python train.py --n_experts=64 --router_logit_norm=1.5 --extras=["capped logits"] --batch_tokens=65536
Below are experts of layer 6 (counted from 0) of a mixture-of-experts language model. Rows are named router (the router's row for the expert), gate (a neuron's input weights, with its number), up (a neuron's input weights, with its number) and show model dimensions 0-255. Each number is 500 + 50 x the weight over its row's rms, rounded and kept within 0 to 999. Numbers have three digits each.
After each expert's rows: a language model's description of what the expert responds to. This comes from a sample of Wikipedia text that the model never trained on.

# expert 11
router:537488526543568461495517519452591522472606623427462549517472487533484547522465436547516514531475397472458492442564488503420443518473536489511527483636527470417579554478454417442597482503531516463444506428480476415484551461537599490457540458433442500482504495431480598438435503477551556509470546529438519540411501462491542448502574476589508459471556455570459466473533511462553465480464462535466490459434569472525548457560468501541516475500481524545470434462418540446474471541545377423523425485481444550386518498461483509514424539504510471433469430513559522582421575436564529574441570425456450481482497516542421500508480562491457483519489563445618434551539517456454444451564510443511547423482596455438561516505539564512494511579480429518508421405607414388508472489524532
gate0:445582554495535482510577469463553544503515517455496434512461513490514522496461472570424544513426492583423476540471534531522495475511527427557561428555526505432466513502408483522459469552534478514477547464563477432476423523561482546507519427553539494426434570450468461573476448604511513484547445500532498497327495368507510481468510630482515460468552447527546507546510477496595498452523541457431448481578462516490534465491510497459443501495529410487383479377537572588434501523516520472445521419501487479465451528470537471453473518591592516471502440539465480574537525565626475436430419534428500460523446501458539505438435447449481559529580544482505605514546531374503468491515478482522496540499441447419663549639541527570450484510493539567489502476466503438487530519518411
up0:535528489516548515475480456517598572425551550463484563573542486536484519470478474539520581536438454510404524467424518583539586450450498520579530413507563450509476530489463457547480543531521501476471498505509535456528528564601481634528570427492536412435514489442406490576493465503585508553515530474495542516466489418475461581439415632440407517514555577584506509579512437487583554484524499529516446451446435570489501500517530503485399492522536477468349480479540494525449529512477494438388480481495508474388536557423490504410553531622503494439449474464410412597487508441510498508423473462433543532490448503466496491426447431450479517536529507507548544467572522427545486431557489527542571580506461521425567559615514495532454528500493503504449491425492531486513385419506451
Description: Mid-word name pieces

# expert 61
router:478491462540517370532501556552492536486497440476478537411511552439477550593531570519514472476434574504491555471440572497469596458422431583572471448508499420435554482564554490589532547537513521471595450531518423489525465459480602480453549514467473548492519484471559446464446522472563502485465463424519526469430563608488491466429475433463589559510539472478573479505514422497424580551550528519523512465558549533533559576541551514560509561567546529538580460428480570494519555508454449561595475483535515579443554504578495514439569473515509493439566481566578489563565559450443522551445417526564399556560578532487504459542511472426520571493590463556518548424568531587508468416453463548468511492412471393513502498496482583530459432574513603537485473546448477587432489516501465
gate0:440507518499407435461562531522544503448457459554445521493444547547527516526512570424451468535587566514558498553541452472464491546460536462573532531429460585529521446515543443492512427471507584500556587412538547612509462594554525476570539537496428561565434458493408608487533464489592434577470478500491554521498444419558507494529417568530479462574494553553483463533622468519455565500494545534490471466506449422497540504516574529531566445401467503501403560510431381536459478530554508593424420530478463544417439512530436505492455505417570534505487550540487476453460408516547507551508543536414435513442501476442571574507430502466495435503533447513482443487455468525505510440532479478453539557496349503538465455452498500486472459533437475420492468611426511508566584464442588
up0:436505557537500488472502533559504581518382456469455508496397601468482568543678539431370424468474490507523528467431570432453490516407483622535473443481488519492489439485536486459433498472437563497545555511497454503460470530427544544514504563552493466470451433411446554436554461530553562550449509521494526457426478427499488483525477552532512443601559518457422445539474498459460539486553597464550490497531452514417539467457543567453616503450485558484432582421473534441527543503538524412424416483509471483521483499498465500495501557506517497436439478554554420507456405515507467536425579464496522614529405474408564507528385548446532495513513508539460454484515553464535445392515576447473546558523460519452482437435474511452582499497389503487479465531402495529497523443511522
Description: Punctuation after fields

# expert 27
router:559468529567560469559565461560499443548442460526478379481520572576486442470460478514419542467534535475469504501553488495538537532531472513410511540531514515454490516507578490447503553492478500484396532464459543479539427494599507432492489495425507528482549405484570586545513448463504506475483484429479461487522435592545428565527502449524522491493587604416407528544419518552565489479577494441505473600478521492497461470463435526515544462552395509530519506587557570459523554503521438616514443556464496566495486448550408489539512438547508463511456520571520443500442524436398578458499416456511563418563524582443501445410546482592523489505494419559573493541431573457432440438485516595455474467435427525443607661472451527513481496521536462466530504459621461526530540516525531
gate0:517461545444493490459562549450398591534459552386506429405548539608436440569469587499510510495502466466437492499483501501517537488504473397443422545567470512508489545455480510575494357524500532504555500436416558477535582485538489501488494371418510585463490536463434607527456494542519532529529453538500442400474558423537418518536527476524458460522465600498461526594527398522528512481559533524482523586546422492568523512624533639504519517558486551467601410517519431477519533529471559461473410440442451617484377465485588494541490493477542549441456389522515520446512504511464495491486498525516471504493476479467485514422495475438528508540485551485488456466436514437553506521514545473503415555483497444474474504479506423520630485407482554495427571483412520518492486492542534
up0:533443473538501472547624562544425454534499575412487411467540478530500503640438504445516416458562445508479425493438553536599577501500503405442491453469436559477512490440453489487520414526438571506531536454466618484523603454520483560519455468441553549500504570467510527544600453516464486536516472521483429407488482393495504369513506471512458455455513548519462513542512475550456471510469547521453512555599487494549592473533520591598504489502461483446539384509511462479531464503537592503421456495465429554512402460438508489547466442488509536531463436537516460464505437583507501439468453428465451532517500455462455522436509486459619506453527612508451441479396481442500527531505434468452562561490519435399380500464459415468622568453470514492502487484453492502518439437497509
Description: Relational prepositions

# expert 29
router:499517501467444430558482480434528500459459556457613485429434606595490427563527490617461486525486509463490496513548439460426461499519577528442511530473523470490574562512577528483551417527537522478487610470502428434526602480485491549450447535467474522403544502430514537494556432504525506544477537470560421472478468490575494504577553401599503483472468465465556446558598473603440445472492422443566464549544540482524498438513418447524508462597523427532568460567525492487504543513538531577493464548395526516430473409551467505560580493463462496448431420511504396426501545437591475494515490411511532445601462539477489535381418395517618444503472426543585537531457486414417465439482480607487519480504408498495495502533490536529513495449492522514523465472486533527480497535533468
gate0:578525487453496585619444535514501535518488464419425491454516517440531494524487426424534449466519393506507549471483495531423478396457568422424413541575522475498575562512391487483536483395520438604496554588483503529475521535529477590530559596450480554430455508480491492522525432474445488509509497409586542402521539575526657490571482551475545469413460542485438482449472502432459488511481518428454488413527527437625495569587455481541577496545574493511534501463504394564438472479462540506467496516452496544548524462520485464525435435391505438449481524585515431582510497499606460580506474582468521450543465485561560475439459527465471563483525532456529460512570496540518457462554521467496470490523433392544510448482500435546550497490528556517456512492489401508566444472462579
up0:510504489423441583534542502527476548524475476426449513472525588433466507488495441495503491543520426521479545451486413495401528364428491404424433593556542555541569504523404495439464450466549488578538558528486567488549431481587586617534513455481481521430490523466525531525544388475492573435506503454554532438484528536448624520519460512505478483400480468488444466402461497495422490474476513479420550513491496471590535564636471512477537484534530521477499452397508423499382477492508561529511446581373618528506454479551515510506443456448522449445461495585518411526490504518557521551480508522511589448547448479537606406492422501497478476505455490488552453527530453465456448401522649542462443483565490427577506485512499471528545462465501537539510547501568457497543471497518498
Description: Biography verbs and prepositions

# expert 62
router:526519512487422491493532461442544515534491407550443495623475430553478608433533517433519506591430528490473590518467530516604520491429521586530561500483458529564442461493502511486496444513529516559469471535558454509452442517447466454563486484671545452548498456533393433485485496425485485407523476565461506502492606536447520508438479546406539495539497546546499561471448452384524506484468472489463515455586464502525527515540472559535460566527574520529516469496550518457473489614468479416414561414606498487443520587445564462485451503565570470459560465475437575432517537488496518535504607579551419493495534398498552553510470484460507539431585509507479491376570536448594419534485537452447551499554558470497557446484471537397467468638475501504454524540507466554463493457494533
gate1:502521498475411534548570493431497537480472553482483496515480428484459540430520476502494454554461420486500500513475487544505573479605546510533443449426460607520497509450508495561461568456474532571512558504530464536467560575465446431523555475535410557615477521405542466489542522464381456471467426466543505512568497549458531465447486489508438587452422516507456551554487630499462581398421485470526558503477462531582551579439579516480471524515487498476471496607516463456510470536534484514495525506553543551504452489481426529583490510589585519442466424569514489429425405495577514513527611619471558490599474578567548528452551478584537404579454524475573598581555470481442499511543379562438510482466452547495580484525502554517590475511512509501380473446452520506515483461547459
up1:514527456581516475509480523599524536489571554482532568554507464483499561517486460506504585481471592493534522482521546426481483502414431502479553531517567484522518555411439517443527486487592473410446451499523513485516543473454440564443552504455584529475426566581565487592540566508589424531515460580440386462462556544542505510469516422576493546525468452553483521501551372579444537547539458585495511467499534527535427474536453541537406520537592431581466605483492467580412466440512418530505516466403519470442527491486547400471453584471512447496462576500493570555578591530471564479472481379498486473505520500459492513462472527425525467459455540432480369458527531478527487433425633502474510509415551493524492604544538534505450600499465468475569524604536564526474530499510491
Description: Line breaks and quotes

# expert 37
router:540490478464411458403502518501573515496528497548540522534585548486502415504530552520523446510494458509507561468418498514432502522431424427592490538396527518564538534589532461556533447500480466495479545565494440485482466484484415463483575519439580522518477516563335513483470520467494390498543497494518493546465534446521518458478537547454559485604575585571530458493564532457509471524555522541499435469577482556522461489498493468554518582437568536533567483377405539508493537488540474474530518458593495451545458543454526521393481463524618540446476453561492560582580490521489506471567462443391420481478423484543500598510423466513501580470569437474416447511425482522558444600535440465530505506478549448441436463500528536493497498609438417508371555562466584485472453516414500
gate1:544514463447503507514504521415549472521466510514588528464425450503495654488407525519528528445494497461499509480531541578456338533517497527515434421579597559462488509482498497451576465456533512522485514555555449492420430488437472504469386471521534531493484572482548446524509478430463528414567445511565455431540426462560452511501512518474491493580362450510444521515551504563467563574448550507470593505572410539407572377467494451519579547525477457572497469465429499476531525468540486522487496572512434471518496519554346494523450473478503508560494475355538417502477449500596439425405483516493533533451496530522614534500501495471535517472551585523475521505412516486495542597482476484513551624469479494536480573417514479510386489525519531536485493508439541460550441532452434
up1:461495486544403487482467451519526524501454576418538434483459508505539466552524621484474483455527415502566527444458469564515491511512439449459506460467521553344543509463491503443633504561615522539418586527579523473510585585599537541406512545514456583518556485517556487431540442470520463510528518492513427562531382536497523463513536476510519472508454407565500538535534470546537556531476519580450492534549431518402533488491497408470514524408513509546555517546449442496447482537545512474520565557388564473474579459526408432448521496440393541597500542415560443518454427407557439446413425515537464515461537467570519520425545524466513502609516584526556529496501532471452471567494530485442467510515541479564522487481554470488434517554425569504473446568472404482479430528469449
Description: Spaces and range dashes

# expert 34
router:532566434415419464439548549514524509470535491505521539557464544578500459534469536445555469549488533409467449496446572451488521508489397509466497456457461503463413498560533484535513443538577466554570527538554421490461488491485439496499624490403532496520595465472540503582472473462482472474477542560505464471512539449492416497553414413471516521543489402517545560550496484479456475470509440448560488489489532612555462562550474414472488577523525496515560475504513497567580553521481532567530589429421547491527487518486412590484472503554528555441383573498548529611398447447438349526556443497539490422586421568450604573527546448507563499481566411444508485534595517473521442514457445603526564491445550521460523552546496462460462481493433508483539517510599443532442460587500474
gate0:482458485488553579520506348490535517460444468503594482474474559484423523457497483525354468478465541480579610557516412500469392476485554394487424515526413538575512509428485530545567526567557417454477514531413441415467493477456494479486491416460495502464458548543457587442466500480485444400447465485516393526456526477473414451469553440503551514507467550526556365514568474540440489461578511524574492479624583523417469482470489571573533485528552431531513408444461554491460472515504513556496437587536499448520539438459555502359479500516529420409523447515486569447593517526477517476468579513439364475477560458525441546521448575478491545438457529542412471409501467462499541474493514517476502524461526479503507515442553491489543522484496433501561476488431483465459460551484542
up0:467470553491489474526482432502508552440528427533467484479525452488499422490593540432535519450432511517424504490494553481446483561515430497406572440453508487442491568528586515518502391572503562422515446475552473535502408416536546453512486485479557551557590467523432438514496470488555506599505503469523472534515533446533617447590451502578471513569518529499494523556519628475575476568494489462471576535456438420520494443554608341456475512469551509519483538475449480485479558548456511520497582420450488467487487598483527399525468590408442517499543480465454371502469558586443469487564416528578576506480493537481531456422516559436469488468605578502558465454516498473498474580515567365437477497520576447468503464477473513474490477444435468548483564464511410568449548522476428
Description: Line and section breaks

# expert 43
router:535418550500573547492467456475534499441466455427509527430485422522513471537451443483482598370417544444438470548597464443474534521527461468441447491568498503399486572470458494443480577568533596443522434455454498507508620530528525429426506475521448572391515460401497426442579584424512549524478509450489474503472473474402566480496516531515435571505492436533441524536414550550408500448510546468444498510450543484592486461544511541486494418483493486570447525533534537477615557488515467487598471589437450498491555465535520489575470473449469377437559389529571532517545576514498507516471555431521482499489527542453424458531489492511555468488463566519487424537533493546555505479419587432561546418496569452477488495447467510518411507440414524452443477455500502500549458478638501
gate0:557493453539420480462481521522582509522604560593549495598471516593543502447626501481434463637538537579506565534530494452611423539419458593478556550480525496465472478518573529497547465498410553517571536530485461508575543405446426499595373411505529423507489476524537488548493505581441492479459524482494514458546489589459516530464470494462591503541470541512479395501486531534516516594506490460550559414517452502566470544489483432468523482487493517553508500452492461472492473516488477514591587486520563527431499485531548534547511558397510613505532539498412510556486407520475527425581479536479519505618530500526556519502489531507573483507462512533506538533358461467496527479643475412546447540461511527510410496545463500490554572560508494539574639430491489527534459466513470
up0:463541348431479528549456472459454519522493514515492495548595482544531388571526515538467494574515452335497417484478582517571484501458472593520441464428443444478461559514469474498393493549402576562566460507529599514440485584520503518486464573519481465575515479508496529464496483402509582574476438530613530524511518586612506532470479470479496518531484528611471508584457499585400485599455433532453519467482486450493529449474463477441506546439571434558536606499503455492497448474502502477491494504520375431511498528410486462503395473525540495540527517494513594528511507508556448522427563490489495534401516528473492514553472481527383500614491603466592449563409497474447379485502524547476533552567439429534508520526466460501505528485509456460471482473454452485500512558539512
Description: Capitalized title words

# expert 57
router:497440584498475403465371535419473448472530525453400553505448483530438594489460487488531527531433544466430500578376499591487522559520448439537548588535586548557483526591486499438507598591492488428517529541436506499507536459467535445492556473540500462437500539532576448449493553396464461490505472600431474510487545446493585433459563582514558500488457661514572494487487536479363479447468632492493403555452551480555551515539476560486436589373572442516500460527418478441436407452522429469480531552485484451477509431499504501488574494507467539466517526472551516528529553493564537501480516548488495433447481442522452433513458411573503476499488523446558511497442459482514574515540544481545512514434501477475435402438476561545453562524584503518480510464467550467433521528516511
gate0:494463616563459531501507606375452505533577545557497406508412537440470476585501520507528498556476452461457542465463581416570457493575495495525572552520531400579444419492543561491494483493576470408530474440544536438540584451508550417541559436471527524411510549496526529527595471450339495493464505516533509535446515417477498490519443500571566476495396469429602485434412511544461505402489470514440516482428510442490444526562493498478460501466426529450472607429502491465432475477435528411493503520412445430559474400484454428565448532483542508391461527523528538497545420524542587469515507497542517546529509559469451483520515552565584511560505520480535460520481513557535549537536417494531462458542554523497445520519509488480578439560506474418427533536541463468555408587511488
up0:376485446502444497520513535480377412577556541521441536437595462578569575582484602527436555488502554505481459530506465480525523556524497435456512502381521426448598509517476445443533516605444487427367512447526470484405445433462470543547498491487496534552437532525390488478493496579444521526525437582540580623436451559466482423526506472556484418480639461478515488513564476461466493406527488524481598495577487556562525432462510532549522479463514481498479449556432578543537458500531527478454441489494554581539582492501422484406504499451457517609466379492461486404460377489476448468426451445509482451476476478537579578447488436504455518478524484501447497521541458473531484500563545491425484485538476508474572521503510560418504497499534518480490425502523435494522508505551464
Description: Name pieces after M/R

# expert 63
router:547591568445562517463432558519505499423521537446440464437474432514494452534458542467499477432470415425556471544447491582572555594524572525498434455471537455458453584453478427477489523411487480574459575456495454502556527489569546524471560448450486498424511436591502469441542606517457593458495547596449530518478532454516513460491469564590490370460440535471531502441544551593385459522538494498469473381450550531539511446488490486458519545481553430452447460545448567457523369576512464528512508508444501549487523457445513569464382529453470557484517425530532565527464578519525522518423515431525444514523601484413417397500533475541474522564483555476519531514433473489560570435513522453579511427443560426502523519477445548482474569455575520410542483514489442436551519466463468
gate0:555471476527484542548612586442551457526511462544459540521583527516469485574453485573555499558492444549521507598504512498559528378432455521505469499480386592528431498472541491531491480544454476594550516544578473549623455458510567563517570465473511513469526576489507473508528579530445421542565550516484516463493468429506484563528538537484485443530467501422437516464478538583453535590441574565580517484508524554535514416444446420494564478473469428476459454573440440426454500583422508562466548514504466450496477444513470426420571445513538541493452383461451411489566509518446532472449412528510422472472465446543442512324552485503437455482484524493515492530479545506527468463533470450564470490448517508561514440582446522429430519517523566533513441445472504426468331439523471
up0:433458510542454461441471449385526474533527381501590467583553502508494550539500554472479479489416553496503495547468470478569486393421464511533444532594479551531560498444411582505505457581525428448540468516518545510479525533571486529534518448461438527575554509428499470568519561527499574492556527435492464427513459491463547558469571591505544448476479485577499534489513421482573487520499499579526477547480466510642415502459498482531433545536490494447472461546574495502489535436505542515454548478459448391444554439410491592497531466469554486559448453602460435500499496553554530481488488590558531457604479508489377497433572443480449564518553533484392499504503589445598479498551516530539553447473515527502565473543433599472549479553571479593498535426418558419400458552514571
Description: Inner syllables of names

# expert 50
router:520477460507604451575564528464456509423464509461451466472438477425542393575514510477532492513452475456519379457504522534495422543571528492523467379578566406468505534468413482485507478415554513408483520482497466470554510502508487449481528482413467533575532492523552538516559420514492610506466463517451412427456472458573550571584528395505466514423435470485402465519457490550421587486568531543444439401516575416503477533505587509507457429600494512514530449559510544521507448492522436516521451592506473560523554474526547470573520540422501465429561434498560543519584491540565542539445462478528533490432537505448483411515486499543489554451488510441480441547382561547520414458474440420521514473456522490502448569438446430556404552426520509416572424485552474494534551441552521
gate0:541540473469574655509506460545480523508511539534491505517436469525530488572531533416427512588506493459467464469461470539600530404542471615523531500490515485534567578569452522544493515463490437502533486501532578598464481477468471500469495588489484484583462521521560510635436463450506396546535496438480492422588494615492454525489500461537504425510477526579434570421524494395536498481531489494493469521467471496448519553484544520450536497535509490540374503453507438478498481545510508424408479508479529463543449569519487489467510540438499486430385495566521484523406374494495448488529551474436596502409435466503578487621468455573452524543556451471437499435521495439581525522638523553482538426376504473542378522477513476554483531550487516471440467520431508528541484446377531
up0:552547441488558555470598521585436466494521440450518414551471422527602483513460468475505495570560556535452430499475437507508506380504460525454493376515497478477515480580510458555501537518468543541502496513551497531499539524476518557455574422534530539500462465524543440507516570589542493581483550458444478504458475613498522519466502474559448485486525510561388520378460527446514539582672403444354580477432445468540465545482530480428576450514436434514543514477490499467595559527497549420514445527510626560452470546536529486447546533503563506503454462463520429475540535529494482584445530434478566491456502528663508417567508490466429495477585403524472474516533426442537499575576580555472411479464527491508526506499506476412491508496453577435517446489488477530471488523488498
Description: Year digits and times

# expert 10
router:530473492491480588579470519407546620634627626448576563448460422525433506547560568587460546468468439550479447473498482496495479562384456486563458513524490536502493522454593530431578540533519535487492425467509523388556580463476553489457447511519423480541550511465526602555520481447450538387479525508547454477484504523583528446538496582540378451462491513511528564626505467475466458491485569560470522483544540457469548484532399525431430428438491489571481530458486559507559481475506525416496481556457434502471571460571454519487495609433494427517435477527533510465424591491565508538558494430501506532499460568565501555559466471466458489516418580534501474469508491392456534488526545450485477476497515471542587549516516490495447489541500455538569457500523490484614551433558549
gate0:518550492468507585479536506500478471503432506434553484456482545518556414500517493518552529486441503553522539374483445488571460541445502480479441450498510494473458526465497491438484434470643457538409534523532469529574547570619468450440438548442435562505482485522461423441478573535591495417487423468518641495585490395483441514440469505469395491491503547539513423475569538534609423509437435463532499487409467504374612626575457557532494449522583523506535494577423537441537532496486564380518518492485549570424575523460537532532454484483563511584421578494497494565494475540546521455441517520480454484503530472500474580517488413478431503462459492505524520527479448503535558463561435456484494507498555397516430459438486529449493499532543481457600381454529476497457469488567478
up0:474524471430430641396425461582482496476539502523505573459529582499572456490502463495499535505460550492568526405412473532564510493426491519576461451560479489500468580447587496449429516426457495469408558503560471546525534579501471441478445527541537469493503474422483452478441422469500512392488418550414569492608549491517466516435448442524473526462553475451479611403506502493482379366497477469456492500475388487337521549541472544538567502481516483528466481509545442531525493505493595437398463456490492529454448490482528494509461444454565488551555545519482516618568490486492511427525496428465523470566502498536476551566411521476532545551426401448546436496537489473528559467445511479532501634500473548428457520484579565482465482526563436505467494486472433511516436539498421
Description: Romance name fragments

# expert 3
router:508456425475437563548483514411538556476464559402501560398533510479499455543456470516525536424425476431540425440515529450510537413532523442449430420540496427438567568434468437541552556519608542487556547514467591477471548464588555496432491520557448566457441488375521506518590494543537456478443559456504503395479544480484590423525541413590499546465463475536551449606523479581496518424479482545489477440444482429519512417556519513454486375576516488542439495558489501437587584572554535471549496500508506508454574529484520493579532543430438450463515504578551477462474445441495582541564495494577544495495527506479420556530482465485581478558549508487538459463421604518496467485461452498504483463385528431538517446526465573493474481513470521457514432474524496552538611518592560
gate0:506478608483590540504463504418503573636521562511581467482505541549578437508534563398507535453475451555448582478545430477526495507550366583537563513507518539514471469547545451572432516421521526538509522434444514438540480474513469502521496445530510535526478491487417451509521464560601507559561463404503531552551494498491556617393447487503506456625555541487432457471473494474513536605511548471475507443527511534496458575502515485393563507520584568495505510439566457495563481479530469451539491506539536443503525555415511497505495562459562461465582551468555579527394556393537479476418417511399639499525480518488410504540435490588435506582449471541484605476481458601469401441482525510516505549508438540548538551494461447424563528497490485494513538537558521485491458477543481
up0:503493447573455446509556472533456413439428475569471491486483489464377523422465470542503466525508489484530382481529496502530588502408560505514553433429478463558559407494490477512553530560388466446475528517562562555373529479518528560573445542462458467498534542504544458493457475509475487490509541560585475406483509497547486482532554474475522544552476527414571553528445416458537448494552511578504414526451529426428475514456534489594496564464508416541509452470359549476501525457457482566494458508476439509413545505594494506445511427510500522608440487564432527562476509576394490528447525501538382586505457463519609546419594445538486544421510458482601472464459497440497525488420541519520547499541529455477507488425427610561485485567500434377533474513467562491487478497488420
Description: Music and media listings

# expert 58
router:504401588505483497514516529517473446485505419559450480464473506446477482502459469540463441479480474479567522621582418614467459524490486453494546398511589462517519509417457580553427545496510550501463491542478517592522489517500525446539534563512482527430536558494585436479400536571440464498483503590471513485470502428423565516582565526469461571492487537478423476499563553569511422472520597464440502522525460511524597458563541452525488442459492526533444407423566521491482412428559402443537551561578452526465518447500568446433487471518436465561550471530493447521551471483496531521497399466508468524485467524490475482579516540528476541516463554504463460552374490538521590623448392445601565428410530506536429561455589519581415505470510436431436487536492475532508566598500455
gate1:442532627516535441422500502502460458553500439422503473466482568490562534527495500476480558571503469413441468547560529503654442475481405519434500533418533607484454457495499569397523462530406481538523549479457480422463555504574496441413455420574459584529552562519527578521538448502548536465407515480520602472470433467442506470501610470452472536493521510457451504548419555487487565490401473485452482501432423555511393438549442567520445432527522508519547486506521514530555403506490562491531485445595520455551470586583515421537471584380545535523423559478550523494516471515534497441424503444524512467499465618490484467554446496475472464540446503549446463472472419485506462417481458497453509538507536630516508498471451482533507549460457599540497511453518473397494462495415557
up1:447491561446552476481549547491537456549480454394511468496537524504572524505459519465489551554476494419395471543573527484571418466536465504485527489464556566515485525555455585435525552634398524511550531528435537398475511457530497467555570457625498519519533592502500496489495513495554499500407548561502576475475453459487462417489585544450529528467549575545502444498482503518532537488454484516476427441482430518468420496555501564491466432495527478563557442517431502599501498507581550456538433419614492426532410597594454386485495540380539462490391511510542526487515449496572514536399507355506530465506453563536482489554370506452431512606499554519481499484521438520463505456460485501487563478531495548582542444475474512469483544511445557511468520509536533395522447572485612
Description: Digits and numbers

# expert 45
router:552443436497489571559491418412435468468551465509467488465389494424486473579432502460519536485447522432500497550531580573461436474550524503562492446538509458508515500570425455629520622565530524496498519507488483530474470426556588443478501496405455508468591465445537390485521517429467484522478564377557519464469562556497537509464406548498572549521549456550541571539442479468429527494497534522548437431533517469572588622560476519418543502575558537530469460492407482473431541568518429413580499495555532544548569507482464557560521492495442459480572514489524582448452438483596503541463528433505441485482474476444441486561535403478487595555543579501579512476477532557515477457469502517512581427424481407474473421462544519467464478556543481436499428408458533514545563463497559
gate1:447533559493510408449531518450475548389508491496433485503555531475572565554522439472447450494453515594469490529441494504497540522472634528613529545530474554525504466456544485525484476485476514524518581523554489524548365501584460556541498488496472487484474504469477539431484475550546461483514456498477540582543510480481581458539449566394496461542543469432554534565531553411553529508502544527503501477530519555507523480456404468452518471453415554446526525528518518351570479443589548561443494515503564436512515563524482480512566549444546545561524516443477497520563392511512448504554515500643499519420446495442408535473364468448480601448556478477386573442621549492599565482491505477483539494570397518500496437552575554416560410472509420561531504464534511529565491420504511
up1:555538502543425486545493497529502529595456654474467490536482437493472470501470569523498575540544583414513523468479492491418496453516396531444505482540548432502468508427440525473500553565541608462507499462475488475504635551481499455447548521503562549477558447536477541585509583461504573467491546486512380444433470531461524539391543477610457535438447494553419511489442478538488432522445481472366561467421475468482391445567482499525404514546575409555434551512484514572492502476479504372519549480572412475537439414447568497510478467509505516461484543552485549512522524455503468560438567510422505474532538488505525479498580523484429395560483440567549387537445525484481426511500481462572433560465560476491549564504459502568405555529486532470545493528524429508403487557559542
Description: Table cells and codes

# expert 23
router:473448534500555496523461435489422517485548520470450530526435448539503525549480521521504469447494437435433548509515502465487496527559491471556470550494528486629529488559439446527523501463512399461479563573518482545471505532449443507557579557510504504440503537494415455459552549483523411461542550517471525494539504503554511477475489489449615519555520480573568522554465461456465470491423590551532470400480523442508467643501485423487477632426607578497527475469399597455442554493553461437478521466582397498433512551446492438569449521575531456463510413421465586487457504569574510427556508514501418483506443385576516588520462449451458560427450520445496419456495491443604468516449556562532581474567495476498468474400546505447474447580464427414415506492411452466477498560514484
gate1:496569526442534500424495502439507532466561547485506541506572388530453499519469511516525576509535464604495596572591524551512497490528488421562510553486517533467603482435490497558523564565492474395502531510508575514596452486448568543470567587487430488495518605469545573504510494549487477535468448549460484536489437487551533488424481523544517487601438547413518434527525603491507606490523573553475537448478468596387623470376438535545473534527524577564446464553567575494479461547447482558422501565526491543475476526547466496525450512588516517510451481538526513507430461500466509513548484444550559401428565521567448493484527440497553444499479436493537514493542583483508592546445454496507615428513491547468605435489440445490532486595547417501452514535626441415450474462515510
up1:551570543478539467499514447480352595531518552476441580457484368478479471549514556512489523501441491523505549552505506538507421452499443487533488508533517509484575507493422439478556451527511484425459476526531502458542490485438550547483606604527395543485590609477528488482497479550537446560553370525488493536474472484471527421404500532547487507565428570497463468583509546541446588450537582524485563402552473594401589464431450514545498507507588518468525426499555599498437450514543447506442521591565444433459488554488514497587444458595582434465472486590512537513500520515511534540529450471537514427490580489555443493509512495474560470470516455446546499528530588512491515558407550532467569473491494490456588412458488496459515536597479558561443450587531408455439410515532503
Description: Names in table rows

# expert 55
router:415508581533393479357561522514492544455535498676567466617496568545536576388539608468576497495503500587511541564480476526452484522453478472542492530416571499551472465538504486492408483518500511561459496498533437552475401500562470505552542524526605517521439580554410464450383553494456479449532442585447461526482461437497486488474568600405513542501531595548440485427532479523516473507558548536486463470558517567529546503470531474445520611424481540511553536423454503470427491469479518559477539478502431518492512433491458550399480413579585540504514481474447516552576519547443475475504453545497466470440461484470555559507487564541457510460611505488469462538537493531584543533470523464512542403433517521530479515496510414474466502493489504497510560569473571539420469505368520
gate1:482431558544514463524493500491517407531437535497535489485418511500510527421438501508502558477528474568526509517566511478514463474526527492582490471450521436513438616489454472510496445572538581504502442509457425418454362551574563465506537445590500501485457488483435425518531458491471533426476529513471574554286525445460500508378507506532556497460458529480508482478473544463554574522490517542490455526503525358459534546526575559440453517454512600477484640546551510477459627548484423426504391458410554473449547417586565441466477495536511494524455460442537458506428561459582473545451490455551493390545415506488489487504562463480456508506532516533585563472549561467562591464463456492422508579569459532541442548505495442531513473461540441523531526509479465458514441494408516
up1:372441505529533538449412502561564463517427549556549448533432520483552528370431522461448546474465524576493521506491520470483474516542520463507544469498544481499501492496412575521513479548514592512552458420504440463547459538457572562462472542543566472508517574400394497455481501519495629468518548501501554590467485513503473440455524488481559428493499525465556450458516523492602538538530514573433490462512471409457483564517543413473456575464520495436514660448490443548454540526491552434486478450382603447485501428477538475443478530509520499621444469455420510470419494523498427493455428492538534488450486470500565581523537546530433481466512526554621552503525506530410543530458522503429537510652441593629441378529501478520490490445501460516556579493550501512446497484501487
Description: Numbers, units, coordinates